config.yaml
n_layer: 18
d_model: 224
n_experts: 8
experts_per_token: 2
d_expert: 112
d_shared_expert: 0
activation: "swiglu"
moe_layers: [0, 2, 4, 6, 8, 10, 12, 14, 16]
router_score: "softmax"
normalize_top_k: false
routed_scale: 1.0
balance_loss: 0.000159
balance_bias: true
router_z_loss: 0.0001
init_std_router: 0.0181
lr_router: 0.000593
n_head: 3
n_kv_head: 1
head_dim: 64
vocab_size: 14523
norm: "layernorm"
norm_place: "pre"
norm_eps: 1e-05
positions: "rope"
rope_base: 10000.0
rope_fraction: 1.0
qk_norm: true
attn_scale: 0.125
tie_embeddings: true
parallel_block: false
init: "uniform"
init_std_qkv: 0.024
init_std_o: 0.0259
init_std_up: 0.024
init_std_down: 0.0
optimizer: "muon_variant"
lr: 0.01
beta1: 0.95
weight_decay: 0.0
lr_head: 0.0105
warmup_steps: 50
schedule: "wsd"
decay_fraction: 0.841
decay_shape: "pow"
final_lr_fraction: 0.0
batch_tokens: 65536
seq_len: 512
doc_mask: true
train_tokens: 284300000
steps: 4339
dataset: "wikipedia_en"
Below are experts of layer 4 (counted from 0) of a mixture-of-experts language model. Rows are named router (the router's row for the expert), gate (a neuron's input weights, with its number), up (a neuron's input weights, with its number) and show model dimensions 0-223. Each number is 500 + 25 x the weight over its row's rms, rounded and kept within 0 to 999. Numbers have three digits each.
Before each expert's rows: "mostly gets" lists some tokens that are sent to it at least half of the time. This comes from a sample of Wikipedia text that the model never trained on.

# expert 2
mostly gets: "ing", " time", " years", "ies", "ation", " not"
router:520515516507483510503533507448506487477486503479488505473486518532473525500525544501483530487490456519517509485524461494498473501508489479518514556491475473484499524522535486492509474492508496471452503492541530561494523543478489468521527510523469520493485523526486519486486510462487564481472482542475483544550518508455535482472493483503505497524478504488503485540451513473521506487501506511478473486524469538514482486498495467500497460495518463493485494495514443507499485504528514438483507477511440513497511489527504527519470546523478511477500548546463468517492501489522541515496459512529495543535530565510524517525501503491522483520498492534501494473484457534484472432517
gate0:466469477464527494495489506510504484531524518481546511502543528515476501467515534450494492501518491465464555534510496490511486460514531490535462546480498501523514537505499533464479511446507496455493501500532546517501503512474520519485514530527489479463481507498557487472498505451482484515486518475507494471470455515499501497505481566501482516495516445518515525490511501520497521548517530484450501528491497499484510506508515516558485510479491530497458487543550494528482528467514501493478527518523462506474457491475499511503477491506513403512480492506476479525485519512502506509501481537507475509470483479487467523546505483517498440520529481505540497476555503489509488485485
up0:461485476451496509507455491489471526534506469473507501447517525479495467527484517499492502497503522459515473523497537516478540510487484522487476507507548494511499516527497479501497513476520513500491551472519543495506512467513517473520468491485494478551503506494538481458477514459497546527498453493496524506478546500488507518522545545458499464483495490525515492522492526500563464536453522517488507449472507493549476531496465501477505469506511484460471493503526469528484513486515489470485495546540499486489561466498534481469484549477479516485484527479548500468481497509557495491464557465520489498471467501506522488530509495497478518496487505462498481525488529491488504533452
gate1:536518495495465509529489492548492477530499518514466498485480529505505494502513549506473545479471488492515490476466497483469492505487486484504536503468526513502468486511493528518497474491467495504518454528508542478474501514496505537531535476503487491493486534511463478447530497465495518496479502532496585539479541512470509503537504487527537536499504491533507470519475480487491443507496469486476516508509439458525491506509510485503528521507490490497496512512467451506540460511540479546513499478518497502508472473492546551530470511479445508503483481513493499466506567522530554527536530504516484460516497468488535486525422504465500507509492514528483452479495506506498502502494
up1:484512514498498522518506478544491511529489532451529474502524535507513535486550506507513455522563460472524486502501494506496500510519574551524536493472519482511493541534471515499513474501487505489496477542513505499489500490519455463477495484462532466515525500522497536522533484518499480503488536502511519489513505459520478500494527500515517480488504507459491474526494470515484493476502544503496517476522476483470483487535498502546482496517523508468477432546507470482510478521462492495481495525482550501490490506478428524471512468475514473506541512533491471465495517505488505479519457484473487553461543477470519453489487504482510549513511513497513500498452464525497438531520
gate2:487505453548486512527488493495541506511494512483477506517519524520465533487520573478495450510478453503526502492501488463502502496505484482521504486483505460500489517505509512492522477480540516459541517509493535502510484507510517514515480473496487483501486501504542497496519474473550506511507504479515497434517515467438525539502512522487475457519540472475512502506486537519480520501483471471475479532551547467479509528490468505504500500472522493502478473506484492488470472538452501528508505492512496537535516491574489480480470497549508525500516447527476446515532491458499514531516512463488488484498557510486466510476472506563481475504469494521489491484512480498549488461448
up2:506529491527523454501487516551501493486527504510488548459491520485502549487485480505462464506548470549543494503523473531498495477500554476508513503517483502527483466541473488470516485473566480514512474473523477509471454516493533462483517493498483458528526476476488494498512511511525503447475485502517507514513520508484502500512491483531483525546459470500458497505499485486442536476464490506491494484558508492463514485507529453504473509472544500487532492500534461477497505495509494503533492541557495487513484502474534496472499514471478462525432476489509528538512503458484490503496542521470492540513519493541485493500489484516517501528509445534495523507452522528517500470495
gate3:507463467507477493512521472521500469492480525462526496452513489506485548482514471516481508462503501497504526519479479513466484535507456537471466528501520451497539482496539480492522490469509499516564523505486506479596520515526528512496506482468478484505460472561476542482507498505494505504496495446467487501554452500504517467501504529546553483482528550466551490457441499525530536483470535539493491523485464523490504501510517454518509454504525519525519471500501462489505535529485487485484497456500531508509510509515479510530506473467513509483454501531495449540492496499494504495503506478496480494466517482466500489524499494522519494512498493526485497481499518528503508515496
up3:478559479516506481477503509545461517543502495481549494488541474524498497474499485520522532519555498549516463479517471520485479424506512507519476521502484478506509504517454511510527454560510496470492526505450576495501500532525498467506501479483520475523549451507498507546482459513535497498462488462541494506467426471529484518478502450507486477489462527464496484448514489475469532520533509464514455532532506538473502501525526486511496497494511507490477525511511509523497509506549497461521490531546502496551489499516479511506483509494513489510488495504488501488498535505501515489502514500490501497498510524498454494499496491488525516470492456540526494465507474517478507490506
gate4:489496475491471456482466496479502491541485486482479482486513512505483486526526525502502510503563448499515481537533483524499514522491501482518551478540471489556509520436518544506458476520467529521500525535538511471480486497501450510479540512499491514519489460508522492463507491492517441527517551542472472530502487552530453556514508520471504494491509508496489511494517494498556491510489511466500483480530491516511462505508498538542481476491484471526445506498480500498508467487537498529482481475481473481510534480528534479515492498529507461559486525506552494470485483524483490500511445509535491475487464511487506482534496489516508494510458489492536524524475487455527486504477
up4:470445523503502504517467532499491505531481477537474541504515546552511463509491508534494481501468508484495511571439515501491526503490495477512470437513506484495547518512497467500484497527456515480480465506538513484508477505438506498522541533471524555513504487476442552516487491498498488490484465532462495495520521523495483519483515569513496529502476524490502485503497482521489449497505513470505476476524516510478513508432485497515505502543495527530520516512520503534504526518489499510451496514478508494503499527465507505492499533481465519465494496481511472514480498490502535513439530474533521504544516483551511534481479483463445538500543507520517526490501483495504479505497
gate5:520477492501461501495493571497507486473468484508498445487515448525488549532485494523505490547498499508487506515523457516473496533472509481528533525556520513520456512512500500487514478481506496479454513562470478476463484482489450508468501531499525465509513520467494502500474505514504491456468511480524450474535493508496492464511522493486490492531502523548504529562526540504482527531536523481491477498480510525513504495507501435480523524499531507475476544506523486487533536488503500463485528488474473497517510498523479529544501489485478493483460514496482498537514460538516487472498450522519493560526511522481509513481456470509464552523492471471535488498486511480502487471475
up5:510476477502491435510499552558436478470486511476478504451483488509498505521483460508519479454520517480537519494508490491522480456517474509464523512511554486505484508531496493508512509476487487511507464523477478530520496422489543490527477478474521490530500512496483485473539520532461495511493498498494491513464496479540533519530498456471510501508523482513498485491529507511522503495519499527498494522546504503551514501480534484498487558520472479476506552471494528506508529522502501476506464494513473480503508482473487483494467466535507479425504544481530529500494509513485501550470453530505539508489503549489518548500542527539441515502485496520500489478494525465511521518507
gate6:486469511461495500553449537502479500473456502493489516498480492461491529516514514500503502521516490543502507469520507503474475508503542477470534505527503485479473543477488515466531456491450520449506504507538528528507499475492484533496502497444510489527463494472471486483504474488493483501504568530496490500495523520486496516503489512518517479491479512478503465524465536523494458458515484462489487493476534510557506477464512528489466495492503494471506496516478515524532531503493534553435485449516512457501495532560542523494532461517469524521514537494508486498528469478527497491518485485470509533521552498520519514506476491523506486546479442483530534478502542490527504466514
up6:505464519549457538478490485460457533507501508529464520522455482498523492527468572491487517498484522475514556488497498505488494523491473520495519497478515498487501547469493461527484592502497486498442528464522562483524492510462526484491509505443499492491467523491498504514498490494489480496503547491512493483498503501491478515496520498450515513490551500476499495518491483473493507511526506561503504486507441493476515465522488506506492539484533509527509527500533455468496523486521500575512510533501512522525489485448488526513472483483471488459482511518481514491495455479503460509486462458461504507491556506486507522486527492486531482520540504506484505491459491489486511518526
gate7:471523498516455509476502505495486530464503517476493473494500424505491485485525511521503439506495482529472530501480531524491509519518480508533514480509550431478488503542496499455507489512531460522465554480504441500510490481536497493472481533502537530518517505531498561474500524495511523479522468538533488490502499517502446469477529456519515520521503465525479512512494492517491488492472536501467507499507508499495462514508545492519510448456511496496457561515506517491521496518505479480474525479497514484505523516500522476513483454527524500500494540534524469527499486480493505480482491438531473519524512522501463488535465506498471471497508520502511454477497556551508521472472
up7:507543508495509473502511501519512469525530455489487478517480499499552497471472516472509467519466545495520561486478482500456523473506513450480504499486516524554523502465484450499573520500516542512534482470521489487483519485476509521471492481472473468525497501535513486485462471481520500529534539519517461459520414492504471522497494549524506480456511539456519496510493467500485477488478493479509507505480504522522454496495481479551489510511462456479488485471475563513506506526521511529527479520483509473462487520519501476492528518487528521501496525518483535499522521519501475454501485491510487527522471520499514508478500544523511519529445542494488514473491510512497489521473
gate8:483495481507460528500526494462527502545471496457512513488524518523509512454456487521507501505512501478487499519501468467444517533501456460509510511523525503515485472475517504509528488526495495517490497484509498515461522500522563516520449498519542484523477536498475501510529545480517561505486512447437464513534504484539502542495513508480471530521504521492486525526490499514485485534461503482453517481505479464527488537484511457483496477548470524505486507505476455526446488470535531485492521519438517517448493511468509510527463511494474517543458511501488463503536455528507493491482544471531492527491475481467476523523507531474501528485500523493508465504484491511509510516484
up8:457496510551545522476509480502511492499500495546504496563492517455484507479493524529490463530518447516478516481497474554475500521520492492500487487520507486503485483517520532495461514467485489452494501477514488509459475521493501543544479478475468499520500562521497501479508532498461529518491510513478493501445521472454504520551512495492505493548536472482474502446477486517453539498507501494528496488441536489521505502509480485491485517469518479485489463495557499462507538456452521538506525511516503481535488508515480501479472503459451503467508528514509523480512508514510491469467534532502520542472508518534498494511489501537464517522479499515497508472504465474543480524555
gate9:513504515492492533533489522504522502519509546510500496511504508446517495469499550472514494504474470505487491517510464481517490497525525483511484510483494513550476519485505511486486520513442493472490474528523475510449511494467508445504567505525519545501526515501463539497525496520511505478481470512476459506490523488530495497478469492513543555516483555462500518472516525503506442520479501509515470525513468498485452509510559468473474535502516478454500477479484526508459495517476504496519548498505514513520471486532492479494506540503467494498482491522479473462486496506434498489468451528474515545451483486521504538500537472480551490518470532508504493476446510472522467510531
up9:519514512534467513539467480506499507487506514537494477452519493482540534490527506574457511483528490548524538484500486495524479519508466529533476519498508474501492524506458472482504472532467495522487490489537517491498457487540475467529483466480496504507490482514557509483506518516509508531526488500546502501474536469534471530489517521543522502443510524515492490439477481487552513468505506476489480452477514494517438468495497528493483452513494487520484513471493477511560510525501536508507542501446467479559480492504538515484494455520470526478501487485508494481506514463534460506500516515490530475503474517493474498515518530524503510494485506473479518492520507486509433523485
gate10:480547563511475454504493480493526479533478500473511520467481518489493540534489535484478488508483503511509520504495502480548504482464516526534511490504484447483505524501516481540542500503494507484519505522480499496546483505453476501504494495464527513497458491535503497502466522475505494526482495515528517503493463473531533480462493475503501474493494512529497534510445503533497540505494488509492477498517486572542510483467492444457465415517489490533492461469519514516508465471514502440497507487499482512460496496509526534560538483481530536518498498508470532497503465509470496518495529496494514516460498512481501538529523502526509502471460449526487484507452540538497528485511
up10:452463505516532507522450520475485513505482531518507527479525452485498483478507488501524508528489483463518506504495499433487514507515475483545511522510541502503502524529476558503533485479494491526525512469503520481537531491524569495494530506501540524506530526519497528491520480535503508536464486511481474519476479502483517504502448464525487513468521457467466519445464503469489509475512488526501542502489529528483472509516510522438532510468491501479500463475524518456464462489514520484489503472466521492541492536483491463523434500492514486512482451502515526516473476544526487556528522500502522500535496519519481494487501459519512487542521450493505448495501503496502480495477
gate11:507542490504514503539461558495489481539517477494489504506471490509453512464548495430455479456481486489472500480442543522490522500505468491518520502496519515516479539462515473463505500523494534509514525471539541485491483503496569494478517481519489483459518501496451483534511557496457529488511503506482477527497511518484504499516460527516550504497478464500495499477468525497467507523519503495542516507508499513469507475502487524533489474534528482520528497503511530481452497489469538520486543506511506474536459517474476514508513514546568489472531501509467478528520488504495518471539499514481458539513505452474483489510491511477521485530492494504515523490473478531498457489459
up11:464501492498465518531510527481478523490481559494503496506530492506488483524506507499490510469452488474510466481495469497495541514503482493494491509504506468520465506504475531492473540507485521515479517491519479510501513456542501491554514554503486479516510489516503524495524516529480500468531533461490451509536499525504500526493488490525555486479485578526484456514506456489497525534511506520490527526502468465498506485514524511469506508462478516479507492495481527498492526531487498553506492546469519440502499472530448524473476552504481487479501509542559464525494505526470492505471507447501483523508484536545479519492515512455442497520567458540511474483506498513525528491511
gate12:488507487458506527492504505482469512510486469510506529491529470504483566466477508504487537546525488499494491477502472524535463470499435490528508516509497487511486503448501456508488533479485448537505517484496501522522514505502509471488501510494499540459447492546508511490525516476494516476475509508485486492490499448489520484494494495510503562454478543498538511506454529501493507434487456484498492483554524543482505496517471483500513517511479555472497508540517496505486457537481491499495432522495511545495553486501522504462536523499514519514511506551478476525526487517491509505498531528513499468509450484512487540472476459506522500492534487483522523573485489524506504485480
up12:472486521471514500501498536495535526462516500493501477546521534534474495484476482497511535504521448549500470519489452531512491491481489535534503516483569486454522525476489493474489528532497512517489501472502520513504533518465459518511476454506503535510502479526470534480496487515551484484471499503511507495530485517493482512485488543489475516526512495470456512485542498473493484498463491516490478482500516484549481462473523511506480499486521515509515444511556501473494502503495510475504452543489535483491555489528493498477510513534492486456543528505475504504478523476536470505529535503466490498519493442466487461512522513473516504536477525510520496475517492403536465508521
gate13:492489517504460523565475491491501499500453493536505501482518506501534473506460564464458497507510470517488475523467445522475489480536477546496513527527447486512495500516529497499534523489484523488526555510541508498488501514510519490481517457519510522505479461489516500512511477498492471541511541482472481541461530498513458510436461497508476489476500476479537529516440541456512509506509476507510471462473494527474487542461490531503509470468547515538503523531508490523503503506485505480466475494501436518507475515518514530488506528517497485523531528487490500491484465511476497542564529465474485456515481511511472511519557480476491496472517500513506507494469510494503515517502
up13:498493517449511525474511507485517496556485535512542474480514476514506506541517519504486485523504520459516525528484493468496509489486484498470537510513474491515505561446495533554549558494497509486553478497537502527491535495478467455510530512508514513560501486536459478524535490522500521451508532535504483487576513450510501486503492527495498522498481486475519502454501504462496499528512469542478457452494484484489486543504530475503462493506492544489504494470505515475507437542520490486467495484505503493467519511520513490474521463512477544492494505482477522463526484505489498469439515484508493483484508508496471539499523510492493486517524478512498470518448490511499467465509